From a checkpoint of a small mixture-of-experts model trained on Wikipedia: 78.4M parameters, a variant of SOAP for the experts.
Below are experts of layer 2 (counted from 0) of a mixture-of-experts language model. Rows are named router (the router's row for the expert), down (a neuron's output weights, with its number) and show model dimensions 112-223. Each number is 200 + 40 x the weight over its row's rms, rounded and kept within 0 to 999.
After each expert's rows: "raises" lists some tokens whose logits its average output raises strongly, later layers aside. This comes from a sample of Wikipedia text that the model never trained on.

# expert 27
router,141,241,236,223,287,235,177,234,224,224,149,236,196,192,243,222,210,197,168,249,165,153,114,188,203,254,174,209,161,233,231,187,266,258,190,147,179,196,224,177,159,223,272,192,117,203,190,182,183,154,264,181,240,138,227,267,161,197,235,235,237,213,228,190,204,201,239,217,188,221,171,186,167,197,234,163,189,231,241,146,296,228,271,119,166,169,152,139,120,304,195,151,214,199,234,261,237,220,183,245,182,208,298,161,186,157,205,198,156,180,193,186
down0,156,121,188,207,176,179,216,168,182,222,179,235,206,235,195,193,164,206,141,271,207,215,181,221,145,211,202,188,279,167,258,249,177,167,216,212,279,230,189,158,182,222,248,167,180,183,198,246,171,210,249,257,257,154,206,224,201,129,192,145,177,220,197,201,172,128,216,108,236,174,148,200,158,155,159,182,169,251,190,184,288,220,156,313,158,170,198,223,163,224,255,194,204,182,202,178,194,249,159,204,170,176,166,175,143,141,156,276,230,220,156,171
down1,238,258,194,233,171,201,287,145,204,171,144,277,172,223,158,184,195,179,218,186,249,250,135,210,206,172,199,256,303,205,166,107,205,165,240,239,214,231,178,235,174,163,146,198,177,217,262,192,201,212,169,152,189,200,81,195,137,175,179,175,128,297,183,193,162,215,202,231,154,182,291,205,57,163,236,177,222,195,220,174,156,249,212,216,158,254,268,204,248,175,208,197,204,184,243,306,179,161,196,160,226,175,288,162,179,174,184,149,153,188,235,223
down2,95,167,208,206,207,229,169,174,182,204,227,101,195,189,230,133,139,160,194,212,205,184,187,147,200,234,246,231,190,247,212,206,247,144,225,194,205,294,245,229,156,252,253,297,194,211,175,169,221,237,203,179,245,265,228,175,203,171,162,198,187,275,220,196,267,185,103,233,212,189,179,204,261,237,170,151,175,265,170,177,217,176,182,168,182,198,196,210,151,181,245,265,104,176,236,308,201,154,255,136,193,263,193,195,226,237,206,246,234,203,238,221
down3,226,168,207,138,197,163,202,150,176,186,246,162,231,218,184,162,149,265,212,260,112,229,218,204,179,297,132,234,173,153,190,245,235,256,172,213,261,185,177,216,309,227,245,256,227,208,137,169,219,127,205,165,213,264,234,166,191,147,227,183,130,218,286,214,242,231,200,216,287,199,171,168,180,193,222,190,128,181,151,181,211,153,139,208,180,254,218,231,174,233,189,117,183,257,149,217,193,154,164,188,197,177,247,128,185,165,195,207,155,233,173,248
raises: " for", ":", " the", " to", " by", "."

# expert 1
router,152,117,108,182,205,208,235,214,235,238,133,174,143,255,204,168,218,177,153,216,170,204,140,226,192,137,197,219,151,184,235,182,223,248,201,210,152,175,154,229,162,222,217,288,151,237,251,197,182,133,223,256,217,181,199,197,228,275,203,170,229,136,259,166,185,210,278,223,146,230,195,157,213,192,223,178,155,234,172,101,237,163,163,211,202,191,177,219,214,194,170,193,256,204,204,204,201,210,267,272,163,257,191,227,249,170,235,330,205,204,133,306
down0,209,177,190,232,241,184,195,207,232,252,244,221,255,198,224,218,249,256,208,167,230,171,181,252,250,213,168,156,143,155,189,276,181,188,180,206,205,200,158,184,196,206,290,144,246,206,179,186,204,268,217,182,193,166,206,222,206,229,255,165,160,242,261,139,212,187,159,231,168,233,238,256,195,248,224,194,178,277,212,158,163,156,173,232,167,262,296,238,183,229,302,222,199,244,251,234,242,240,205,233,201,223,201,184,188,140,192,172,251,165,180,228
down1,275,281,240,166,211,243,242,206,189,182,178,249,202,220,157,228,180,145,221,223,156,148,154,171,144,238,110,271,205,295,229,235,253,170,108,123,205,231,209,213,272,254,186,250,182,179,162,211,181,240,133,206,157,244,211,260,292,192,248,237,225,248,115,190,201,269,204,230,220,185,215,173,185,199,172,257,218,175,155,199,194,210,183,235,136,228,188,212,67,218,224,255,266,260,245,166,241,224,238,136,172,193,197,197,221,210,217,241,188,153,172,223
down2,115,178,164,186,258,250,187,125,192,199,201,210,179,191,136,204,163,224,241,216,177,145,213,115,204,179,246,221,151,249,242,225,239,176,211,241,216,151,168,221,162,213,199,261,161,187,142,235,192,193,164,159,208,176,222,142,127,253,146,271,200,229,230,188,195,189,230,204,138,226,219,217,199,184,237,190,210,274,204,233,193,282,235,254,152,146,198,255,230,256,218,231,124,199,192,215,226,185,207,225,176,154,133,185,248,138,180,262,147,204,226,230
down3,122,218,186,195,206,283,195,207,154,169,220,160,217,180,157,119,127,159,176,215,213,192,157,154,205,261,192,277,164,202,212,263,225,228,197,241,221,203,227,179,170,278,165,229,211,214,210,238,176,120,189,170,233,216,163,203,170,152,222,198,197,208,204,253,210,187,122,214,274,165,154,180,175,178,142,171,199,194,213,186,191,186,213,145,215,205,169,229,189,244,195,217,193,188,208,158,168,164,174,203,269,309,217,135,214,204,221,138,141,210,126,236
raises: "=", "-", " the", " also", ".\n\n", " to"

# expert 9
router,210,209,214,205,200,255,97,216,231,143,199,228,149,208,296,235,242,232,217,156,153,133,307,182,133,248,221,222,271,171,224,261,177,311,242,268,205,129,229,177,224,238,261,179,221,217,228,149,270,245,217,170,161,165,188,247,202,198,218,234,173,157,216,209,189,190,182,272,196,187,153,125,232,196,184,184,179,137,265,212,201,210,188,220,170,151,214,165,194,202,146,188,146,170,190,187,224,172,243,189,234,295,201,221,188,183,146,174,279,201,148,138
down0,199,229,221,228,249,225,190,194,197,210,261,236,169,201,253,193,302,210,182,172,241,234,194,208,229,187,245,111,171,174,159,213,198,201,229,241,243,286,204,204,148,203,173,223,239,197,218,217,240,189,242,181,172,169,174,253,244,245,201,173,254,242,179,224,158,201,219,186,227,162,184,159,186,186,208,188,170,193,174,279,183,206,212,191,196,219,189,268,220,202,293,162,255,164,223,233,177,182,190,198,223,195,229,153,230,225,222,193,182,166,193,177
down1,232,147,162,246,205,204,252,150,169,281,175,209,198,232,152,238,260,230,217,213,239,215,175,216,255,171,178,279,158,213,179,211,155,196,245,174,212,208,169,229,154,215,173,183,221,257,183,262,172,110,189,160,217,222,235,176,179,241,193,163,219,280,193,234,148,103,225,143,215,254,190,232,186,183,284,176,288,140,157,222,238,207,271,252,188,203,191,300,219,133,195,279,159,235,287,192,266,241,161,191,241,212,197,187,235,182,218,218,103,255,252,282
down2,228,264,218,214,188,171,237,199,226,192,290,206,181,256,185,178,183,219,233,226,144,231,145,144,182,159,202,231,221,279,135,245,225,211,223,206,191,145,248,161,203,178,145,198,193,210,222,153,205,236,183,146,111,161,193,195,109,201,153,137,166,213,223,163,203,214,171,156,169,179,189,176,155,146,153,153,202,210,210,169,184,198,234,239,194,186,178,223,185,194,191,200,210,210,269,170,206,218,235,223,179,241,199,216,213,191,133,141,204,160,165,196
down3,232,146,242,186,195,152,178,204,170,146,204,146,163,253,198,246,270,226,202,140,244,270,187,229,255,200,151,202,198,262,210,273,205,114,257,233,247,222,209,106,212,180,124,170,258,234,180,176,208,161,119,226,156,216,213,212,193,204,202,225,230,220,165,188,124,154,250,165,236,232,182,247,250,180,163,137,197,293,175,189,169,187,238,175,135,201,211,221,150,195,219,137,195,174,190,200,176,252,252,210,213,186,239,240,228,188,188,199,193,170,220,234
raises: "th", "–", "/", "6", "0", "2"

# expert 4
router,204,223,267,228,236,212,229,151,156,187,177,155,181,182,133,208,157,212,133,167,251,208,227,199,218,213,160,151,141,141,139,229,196,183,161,211,250,244,191,224,173,169,169,184,173,153,188,163,195,233,154,132,176,173,155,153,157,171,276,218,221,203,154,172,208,132,115,225,155,224,176,186,187,232,230,244,248,203,162,136,194,164,192,197,187,205,209,144,175,172,189,197,187,222,243,181,192,240,209,238,103,309,195,251,185,226,119,168,186,232,256,150
down0,204,175,194,188,187,100,230,244,234,138,179,232,218,184,183,209,174,203,210,183,196,135,145,248,181,157,174,240,221,273,214,196,187,182,140,243,256,253,269,261,252,223,224,198,220,204,193,174,194,206,207,201,220,148,204,178,190,198,198,196,184,254,166,256,126,190,214,127,292,178,261,160,254,244,207,240,185,249,208,183,185,198,256,192,185,201,226,199,163,203,168,219,201,277,244,131,167,160,183,123,216,175,154,247,278,208,183,201,311,197,174,225
down1,263,220,218,198,150,183,175,183,223,263,182,280,199,184,149,235,247,250,206,227,227,251,138,225,204,149,220,153,206,159,143,180,173,183,238,227,243,216,279,189,161,134,189,181,195,227,172,185,177,193,192,255,190,279,181,183,125,166,265,222,174,222,168,211,162,206,173,205,219,160,176,222,238,149,227,160,179,206,217,175,171,172,275,277,235,326,202,183,167,179,196,188,202,152,179,217,227,202,173,207,266,160,202,232,176,153,184,202,270,197,206,223
down2,223,193,266,188,111,160,261,128,183,174,219,174,228,147,204,187,233,235,177,148,264,229,178,198,133,222,229,202,254,252,209,188,223,182,174,144,282,228,200,197,212,211,205,193,262,148,156,177,234,147,205,160,156,259,140,251,167,247,171,323,205,194,220,181,168,205,244,261,191,233,217,188,235,120,205,256,214,254,148,202,233,199,214,110,124,209,185,223,153,162,218,250,240,165,163,224,131,247,224,255,237,261,249,196,230,214,154,260,242,274,236,191
down3,242,161,154,146,203,237,268,266,231,176,175,155,269,152,190,181,152,204,252,189,191,233,207,220,211,156,160,180,161,224,177,166,177,213,148,192,166,297,207,181,197,224,198,225,161,191,140,210,257,228,230,156,162,167,114,202,170,236,249,194,163,210,198,267,174,153,116,178,214,229,224,211,214,210,252,234,258,233,168,115,224,149,181,258,296,155,198,165,230,260,140,171,190,195,204,149,213,172,237,231,163,217,216,195,163,229,207,177,209,208,250,166
raises: " the", " a", " this", " these", " various", " his"

# expert 24
router,234,227,176,176,222,158,226,234,231,234,143,236,189,282,137,187,245,168,269,152,211,264,187,204,165,187,254,219,242,179,142,184,182,172,203,251,202,224,200,235,230,169,201,238,182,166,175,152,155,258,173,157,202,182,177,145,187,148,223,150,280,194,152,244,259,195,188,268,249,182,305,162,297,133,178,264,161,277,183,195,146,192,188,164,199,158,154,108,196,159,202,201,217,231,192,125,173,186,211,294,215,175,216,209,175,151,210,181,175,265,234,163
down0,288,209,351,153,229,179,210,205,219,206,254,191,138,187,162,220,226,187,232,185,242,160,171,106,218,182,149,167,127,311,176,180,155,172,154,134,230,200,197,221,256,129,172,130,219,231,212,246,124,162,144,157,232,254,218,207,290,146,204,156,188,251,258,222,191,218,203,206,163,163,230,236,175,258,246,193,227,193,221,210,224,175,213,272,97,234,159,148,196,181,190,205,155,45,242,187,221,218,186,255,271,177,144,216,147,206,214,149,182,196,171,200
down1,153,180,205,275,169,156,224,175,225,201,174,205,193,182,176,235,257,172,175,164,193,156,182,142,224,243,190,168,266,210,220,135,218,232,201,137,134,147,197,146,180,205,203,117,203,198,244,229,191,178,332,179,180,218,174,242,205,192,215,190,156,211,246,209,187,239,227,227,276,188,224,164,156,179,192,149,200,147,213,208,249,187,162,186,161,171,261,213,198,205,189,146,167,184,204,177,185,217,183,171,170,200,203,214,200,255,194,178,154,176,207,236
down2,156,163,150,171,176,141,214,193,154,260,142,144,275,201,171,168,209,230,174,149,215,255,227,176,252,190,223,213,154,225,270,169,248,139,249,167,176,252,222,150,222,240,210,227,282,222,224,207,110,219,170,222,140,147,186,227,200,184,147,230,197,275,165,267,186,165,241,195,220,220,229,136,161,287,274,279,213,145,204,233,246,277,128,294,217,219,131,224,194,208,156,215,232,146,187,157,183,224,192,200,222,219,171,155,210,226,189,302,201,168,165,180
down3,155,203,249,177,118,270,219,151,222,168,203,227,153,132,211,260,148,174,186,222,293,231,217,161,233,163,163,163,186,173,285,201,179,229,140,237,221,131,163,162,190,201,197,227,205,236,219,206,180,234,185,198,237,153,235,210,216,203,210,192,232,253,177,217,163,160,192,258,162,155,101,178,239,229,244,245,287,202,226,171,289,269,229,158,166,247,128,213,234,222,202,170,175,179,201,284,210,200,198,138,184,195,205,178,180,140,153,253,228,287,182,229
raises: " and", ",", "."

# expert 37
router,248,186,140,211,192,224,149,182,189,214,212,206,132,151,193,236,266,216,157,115,148,186,197,171,194,221,152,173,184,218,156,221,143,223,208,269,218,197,277,264,204,218,207,226,251,105,263,187,170,242,166,235,256,211,170,154,156,210,252,190,227,217,209,190,221,145,165,196,268,250,241,161,179,207,161,203,197,211,261,242,241,127,194,221,167,171,202,141,195,214,174,217,156,194,176,130,205,228,203,239,278,210,269,174,219,170,271,241,137,220,215,142
down0,189,183,212,207,245,191,228,126,232,167,285,195,246,172,210,250,200,213,165,193,183,192,191,214,161,217,184,190,179,203,207,235,117,84,200,193,201,145,202,214,170,108,192,190,274,195,182,109,183,172,124,157,207,207,241,246,249,144,254,168,212,272,276,220,199,163,145,207,170,181,216,100,249,269,196,247,211,167,218,194,205,170,176,115,208,188,193,233,178,194,236,239,132,252,211,200,163,173,165,236,197,242,232,228,204,127,144,262,208,284,191,246
down1,153,203,277,216,237,191,193,214,205,212,174,227,179,300,181,223,176,154,252,275,208,197,238,196,176,205,209,171,180,197,219,212,167,222,268,181,179,178,267,144,209,257,179,181,185,213,194,159,155,245,208,242,247,273,270,217,139,230,186,251,176,211,197,206,210,131,256,199,193,253,197,204,227,221,201,149,227,128,242,155,167,172,232,143,242,264,201,213,211,173,196,129,217,150,238,200,156,195,194,133,209,235,232,160,281,208,154,254,142,185,222,127
down2,139,225,221,284,169,170,216,198,203,182,236,157,219,205,186,208,239,201,253,159,208,220,244,175,201,217,185,187,155,164,262,170,259,209,206,195,230,228,200,251,167,262,227,230,194,221,236,219,110,218,222,175,194,157,229,239,219,236,231,147,235,178,167,226,252,239,205,185,241,144,234,134,249,247,269,174,173,187,179,183,228,261,167,230,143,202,218,251,92,167,200,213,231,143,168,243,155,214,180,187,215,156,152,236,160,209,194,220,125,172,184,184
down3,204,145,229,194,170,221,165,210,240,170,154,165,223,166,185,119,218,250,154,218,128,218,287,142,295,171,208,233,154,238,211,220,210,199,261,230,217,252,182,219,196,186,144,150,221,230,171,148,192,238,196,183,214,187,198,149,173,254,156,248,227,148,149,192,229,158,191,173,246,261,146,266,226,254,151,200,221,180,231,119,235,237,227,224,182,251,234,209,166,170,197,177,178,183,218,178,160,232,113,180,194,203,225,169,231,251,240,181,186,103,225,200
raises: ")", "),", "):", ".", ").", ".)"

# expert 18
router,256,126,166,175,190,185,240,205,201,222,236,194,216,187,214,195,189,211,197,183,216,214,168,175,199,184,250,205,160,195,191,190,211,226,224,130,150,171,231,201,219,227,165,156,226,146,234,261,265,219,180,204,149,177,234,247,150,253,172,276,233,122,263,135,204,149,256,214,213,133,172,216,275,187,179,228,177,158,237,204,322,149,268,228,224,219,213,208,243,223,172,277,129,158,161,192,181,143,213,246,172,177,258,105,203,250,213,188,185,157,222,194
down0,211,162,235,135,210,223,208,195,218,205,247,155,179,213,173,142,120,204,199,160,201,119,237,266,112,215,143,217,257,185,144,184,174,191,223,214,222,148,174,158,133,260,208,249,229,219,249,299,222,168,242,252,197,173,232,231,142,182,199,204,238,242,202,203,231,170,155,202,177,271,204,53,130,234,155,144,134,178,171,206,190,265,192,207,193,152,267,135,262,223,147,248,277,254,179,189,198,178,141,132,104,200,182,252,234,206,157,195,196,185,243,220
down1,192,195,172,200,197,194,205,176,186,186,213,196,161,220,190,187,192,140,207,160,244,228,169,216,153,162,140,137,189,179,212,207,167,225,154,170,252,248,226,235,232,256,256,197,214,234,152,175,130,135,250,244,242,162,225,138,251,164,205,209,242,190,181,207,138,155,170,160,162,163,218,292,100,180,230,209,205,203,138,194,157,211,149,166,208,284,108,171,176,235,149,215,270,256,210,173,184,217,156,211,231,139,165,227,230,133,193,237,249,156,179,223
down2,108,243,256,208,152,151,200,198,213,151,227,270,195,194,265,261,203,204,188,273,163,263,138,247,70,225,216,162,176,262,176,227,197,229,205,226,183,244,137,208,293,197,269,184,187,226,193,208,175,214,197,172,176,141,163,156,185,212,161,169,205,262,264,282,262,281,193,216,161,255,175,286,126,215,188,203,216,199,196,280,205,215,198,230,185,174,239,226,195,224,226,216,189,252,193,181,208,199,201,142,194,244,210,204,226,197,227,240,213,180,288,193
down3,243,186,211,153,219,182,183,189,162,268,164,138,168,155,170,248,324,270,188,136,183,208,202,211,197,104,239,147,205,174,233,170,257,212,182,156,164,178,219,192,148,231,186,154,217,196,189,162,195,207,156,298,203,225,277,202,218,187,333,180,244,237,154,247,188,247,263,181,136,197,136,200,194,203,209,167,258,217,155,208,252,284,194,226,226,156,174,205,202,136,141,209,189,199,239,176,204,125,192,182,277,254,204,162,178,212,168,173,244,142,150,216
raises: "SA", "EC", "BC"

# expert 19
router,233,221,226,267,229,213,220,232,250,165,232,226,247,129,177,220,231,184,172,254,184,176,109,174,169,191,257,217,214,216,248,231,206,212,225,234,188,205,212,218,232,226,226,192,179,285,161,247,154,193,229,236,184,171,177,203,286,234,152,171,247,248,262,149,158,196,158,177,183,184,206,168,188,236,249,207,178,175,236,195,179,181,222,89,152,230,246,84,224,205,212,211,204,191,218,223,131,166,96,242,125,173,167,299,223,179,219,174,146,188,116,218
down0,200,154,153,231,220,215,162,200,202,189,126,142,217,229,135,179,120,168,166,238,158,298,142,215,190,149,201,267,149,188,222,242,156,271,174,253,211,79,200,266,182,178,177,110,193,202,175,200,164,216,181,207,137,297,199,192,192,196,194,177,216,242,173,189,249,220,107,185,211,274,281,181,178,125,64,230,170,195,161,250,190,284,236,244,171,198,268,216,204,210,183,176,205,143,173,196,195,181,160,193,199,214,151,126,288,142,189,181,196,256,201,203
down1,286,157,228,201,252,177,222,167,165,192,246,198,196,159,242,216,216,156,161,180,173,188,155,198,219,139,144,174,107,196,219,135,189,253,243,188,209,128,260,156,216,235,231,186,170,214,209,200,230,227,234,283,185,194,182,180,268,247,242,162,213,282,189,200,222,170,184,238,158,209,156,198,160,273,159,195,189,204,194,236,187,217,170,147,258,198,204,154,119,162,202,228,267,233,202,175,195,228,167,270,205,234,201,164,246,206,202,154,191,88,135,204
down2,143,196,200,185,232,265,207,151,147,204,203,249,151,271,159,236,225,264,149,172,126,235,159,254,210,278,129,162,243,153,198,214,193,192,215,178,203,118,120,259,209,201,196,187,167,228,273,234,170,217,183,162,196,207,148,200,164,231,204,144,208,146,159,165,220,183,197,324,196,156,240,196,166,208,161,237,187,182,204,141,216,285,206,181,123,185,133,176,152,199,219,142,253,219,134,147,150,172,234,141,236,214,268,179,173,300,219,193,177,206,180,242
down3,160,248,223,267,220,201,148,279,253,182,172,199,212,212,156,166,191,177,268,210,153,179,167,211,187,178,222,235,230,191,193,234,210,148,235,224,185,125,182,244,156,219,232,148,272,239,221,157,176,139,165,224,143,191,186,295,188,174,182,257,160,142,133,252,178,202,226,248,240,215,202,194,189,226,217,215,323,249,230,209,187,238,263,179,164,281,246,167,207,223,187,170,161,265,220,228,189,197,215,249,212,201,176,241,154,155,250,266,176,198,200,233
raises: " a", " the", " their", " by", " an", " to"

# expert 5
router,223,237,227,284,236,177,233,146,179,203,169,155,179,231,201,171,165,224,170,220,227,226,204,205,223,236,159,158,220,219,200,171,165,215,177,247,160,191,153,210,253,132,165,223,229,163,253,140,179,262,197,226,175,221,231,195,228,203,221,198,221,240,252,228,235,267,179,225,221,188,165,246,205,182,200,224,221,172,218,187,140,142,170,170,220,207,184,243,231,166,160,196,272,167,219,234,186,199,171,172,117,228,159,265,276,271,150,173,226,207,183,112
down0,143,178,200,206,179,187,214,241,234,222,202,164,94,269,194,268,190,128,210,219,230,226,271,154,269,167,216,201,237,180,170,232,140,253,214,274,178,204,205,239,190,167,201,169,164,144,219,191,151,216,217,206,225,139,205,216,214,273,250,110,256,173,196,172,204,190,225,190,180,199,232,156,221,211,120,234,233,241,135,191,226,163,156,219,217,147,247,130,207,182,167,210,198,260,173,163,157,180,200,152,158,175,220,236,250,235,189,187,161,183,181,167
down1,188,278,175,264,147,244,189,182,261,142,155,239,207,247,156,217,112,210,142,197,173,214,162,185,204,189,160,210,98,145,137,189,190,157,159,232,215,204,233,230,160,217,233,173,180,156,234,182,225,160,187,189,229,251,184,141,235,101,207,175,163,180,161,187,203,228,214,109,220,177,196,202,170,243,177,241,233,213,155,171,253,153,170,217,169,215,314,212,185,224,223,111,224,153,195,160,237,321,143,185,238,139,271,193,228,187,165,159,197,183,210,241
down2,165,99,202,231,182,204,245,207,197,180,210,186,207,177,159,168,183,188,247,167,124,108,216,199,143,189,192,157,182,211,160,186,206,254,206,115,187,268,168,166,217,226,211,209,183,208,183,238,224,173,160,204,275,196,191,193,237,138,241,205,204,159,238,207,241,219,236,237,159,176,126,243,228,163,226,245,220,232,149,127,257,151,231,201,196,156,222,182,211,155,224,193,265,164,201,101,152,178,167,229,187,180,195,241,194,209,191,195,211,216,253,153
down3,247,181,207,222,217,277,117,214,160,150,221,196,202,202,213,248,211,197,217,192,203,288,239,152,144,143,160,213,214,142,202,175,236,223,173,183,233,183,195,222,205,258,242,215,244,168,271,201,112,219,186,177,223,182,146,243,174,243,217,127,231,202,204,167,183,205,257,263,178,226,158,144,163,256,135,225,227,229,167,185,164,294,203,249,203,179,147,240,268,132,184,230,180,136,246,235,201,138,226,236,188,198,244,222,120,185,236,186,231,236,240,230
raises: " the", " its", " their", " different", " his", " them"

# expert 39
router,190,253,159,170,142,215,227,271,207,219,162,163,169,226,154,215,163,222,263,219,218,179,164,266,272,143,191,169,275,242,223,125,130,192,231,196,136,217,186,194,200,179,236,226,244,133,287,199,228,261,210,252,195,276,216,154,198,270,180,157,148,253,154,204,244,226,183,195,214,218,243,238,127,160,173,204,246,151,203,236,262,154,133,199,237,219,228,215,222,218,259,243,167,262,175,172,179,154,213,227,191,137,183,289,199,280,163,162,237,209,251,229
down0,166,151,166,213,182,219,168,273,208,261,179,221,172,157,279,200,221,279,256,237,157,193,198,182,275,129,191,235,219,164,245,139,279,195,255,213,220,187,206,269,226,160,174,287,272,220,182,229,241,206,206,165,199,222,231,164,194,209,259,214,296,127,201,199,221,188,129,141,228,163,196,202,221,180,88,205,127,172,207,235,135,200,216,185,237,129,206,186,255,133,219,180,200,164,184,151,261,256,166,111,235,220,211,142,104,196,232,186,233,255,237,170
down1,176,188,184,127,204,150,175,280,179,174,244,305,207,206,170,269,169,173,166,233,104,199,164,170,200,143,204,227,242,262,134,141,231,141,243,160,253,176,203,203,198,216,226,231,222,155,199,204,143,289,303,182,256,223,169,190,185,223,181,276,223,189,273,238,157,233,238,180,238,198,240,178,257,229,235,262,174,227,239,164,216,155,185,145,161,219,120,219,242,109,240,173,208,204,224,191,227,216,143,226,215,140,177,198,249,152,260,184,188,255,200,201
down2,158,181,186,181,150,189,159,181,213,195,236,221,254,187,246,220,238,143,184,145,274,200,229,164,147,225,218,238,183,286,334,145,162,189,190,220,207,232,251,174,154,170,199,156,153,190,155,207,204,127,217,291,206,209,193,255,201,218,168,168,200,221,171,215,197,228,216,305,249,245,245,193,228,249,225,219,119,254,161,114,159,197,192,72,210,149,160,212,170,219,178,225,243,177,224,198,251,252,208,181,209,246,234,155,195,216,227,119,220,175,154,194
down3,185,165,203,239,312,202,154,162,202,208,252,248,142,135,216,181,183,151,218,169,205,307,214,264,208,181,195,155,241,111,212,201,203,131,180,151,72,151,227,226,155,165,202,166,164,152,213,205,198,209,208,122,210,244,178,118,171,180,169,178,232,269,192,238,183,219,97,156,214,172,252,178,236,218,303,266,224,203,161,147,173,210,183,208,170,206,203,141,206,159,297,183,204,144,285,215,219,263,180,213,182,202,178,269,191,147,210,248,212,185,102,145
raises: " can", " was", " is", " had", " would", " may"

# expert 17
router,206,100,148,236,179,227,197,176,189,239,257,159,215,184,262,231,175,198,152,144,144,196,239,196,195,226,206,253,179,187,164,215,201,213,221,169,256,217,176,131,243,219,219,156,194,230,136,263,162,186,318,190,231,210,254,196,165,189,200,215,173,193,154,205,180,261,186,190,163,142,239,218,238,162,201,189,187,203,207,231,162,168,160,279,195,238,189,138,264,146,221,229,221,215,241,144,174,189,224,239,179,202,222,233,194,191,214,157,188,221,130,207
down0,299,176,196,169,145,170,197,225,214,184,170,173,223,174,147,177,242,194,187,166,254,172,250,267,198,277,212,183,189,191,246,206,211,131,221,204,162,230,168,280,222,237,158,95,197,181,205,139,111,172,217,171,235,156,217,172,198,185,233,276,176,211,277,243,245,195,178,225,187,178,119,223,174,100,172,242,176,151,216,151,208,165,198,254,186,231,221,192,98,233,206,193,210,303,179,193,185,211,192,214,224,219,226,204,186,236,255,198,179,230,227,171
down1,245,160,181,274,183,232,245,205,198,259,249,246,242,278,182,162,200,186,125,166,201,246,239,240,119,234,215,195,212,190,209,166,147,205,176,166,247,195,152,157,189,236,151,184,252,230,231,153,175,181,251,173,177,198,201,233,175,223,306,246,237,123,124,187,190,204,247,310,196,215,201,243,222,246,223,228,216,163,173,240,247,204,162,234,218,178,222,167,228,183,242,98,233,269,262,127,154,202,166,195,149,211,249,221,161,240,209,193,183,155,194,212
down2,242,178,281,201,188,216,223,129,109,140,248,239,128,200,138,190,240,129,197,183,229,183,225,240,242,154,170,182,152,163,252,142,195,207,262,174,154,287,265,220,164,171,202,241,142,211,225,223,160,188,182,214,127,223,229,192,225,134,168,206,187,117,213,172,201,206,175,191,219,150,204,170,190,165,209,148,219,172,196,250,235,269,288,145,221,201,148,219,117,233,222,183,165,235,200,248,152,294,220,148,201,216,261,158,215,229,180,258,175,171,94,200
down3,177,195,175,199,246,227,135,185,262,175,279,212,215,247,234,196,212,201,154,140,227,220,215,200,240,153,192,131,196,229,265,232,178,176,168,137,193,128,176,251,285,171,253,156,247,223,185,170,171,196,182,221,203,229,179,204,196,180,201,242,173,255,198,225,225,146,210,207,166,168,191,214,201,185,236,170,218,191,230,229,221,188,148,153,207,265,158,211,195,193,145,248,209,157,172,294,228,267,126,206,220,170,253,211,193,206,201,223,269,190,254,272
raises: ",", " &", " and", ".", ".\n\n", "'s"

# expert 29
router,209,214,175,184,175,208,207,150,151,224,238,244,159,153,225,211,171,234,201,157,218,144,223,210,182,148,263,201,176,221,139,240,181,282,153,145,213,258,211,190,198,230,155,134,191,158,188,207,233,225,170,138,148,181,206,191,147,220,131,211,218,257,246,256,234,175,152,122,107,118,161,220,175,223,222,106,122,211,152,238,143,180,128,243,264,176,158,236,207,228,172,222,197,174,147,207,153,155,237,186,130,183,197,245,214,204,163,254,184,276,213,179
down0,223,191,175,190,162,211,115,218,167,175,184,115,192,154,181,177,209,175,211,213,200,206,136,190,125,202,157,281,174,189,192,139,246,155,197,222,179,200,187,176,186,136,258,210,239,229,173,143,185,214,315,239,182,158,235,172,202,143,249,224,232,239,202,146,178,186,148,195,281,204,239,173,153,142,177,187,214,254,185,173,178,197,239,219,192,226,217,163,204,108,255,177,170,214,162,250,269,237,237,259,192,213,152,209,161,181,159,171,224,189,180,251
down1,242,204,210,245,216,290,211,241,228,288,174,148,151,191,236,143,204,145,167,222,255,177,169,145,174,228,202,189,134,243,209,227,196,221,174,154,157,202,195,193,202,173,199,149,229,244,243,262,233,277,114,184,200,249,223,227,141,182,131,159,134,273,275,186,197,245,273,190,172,140,215,167,183,215,174,208,159,189,151,224,294,177,160,205,157,207,236,193,165,248,214,208,203,210,250,200,251,194,281,140,183,183,258,204,206,147,222,206,146,208,242,249
down2,200,183,148,173,128,234,133,137,205,203,136,253,178,201,274,185,253,172,165,183,211,205,178,207,213,212,220,237,188,196,193,224,173,148,164,208,217,217,278,217,193,196,174,227,192,262,140,198,170,210,233,234,298,234,190,220,226,188,295,196,212,125,216,232,163,233,193,264,193,129,191,184,235,140,217,262,184,200,174,243,207,173,207,273,215,236,182,149,167,247,208,216,235,218,165,218,227,202,154,154,195,259,202,236,241,237,165,210,237,222,233,211
down3,196,237,222,128,136,202,175,176,204,208,173,178,169,166,218,231,176,231,204,237,261,173,227,159,176,221,190,196,196,255,190,193,207,241,199,236,225,190,189,70,205,231,234,168,290,151,195,202,283,154,254,271,208,195,240,150,157,185,213,187,164,90,194,153,186,251,184,295,283,196,252,273,193,184,153,196,242,208,203,257,214,186,208,157,264,299,163,173,235,145,136,221,169,155,188,211,143,246,167,167,252,167,185,143,237,198,257,133,241,224,261,237
raises: "|", "-", "    ", "The", "   ", "This"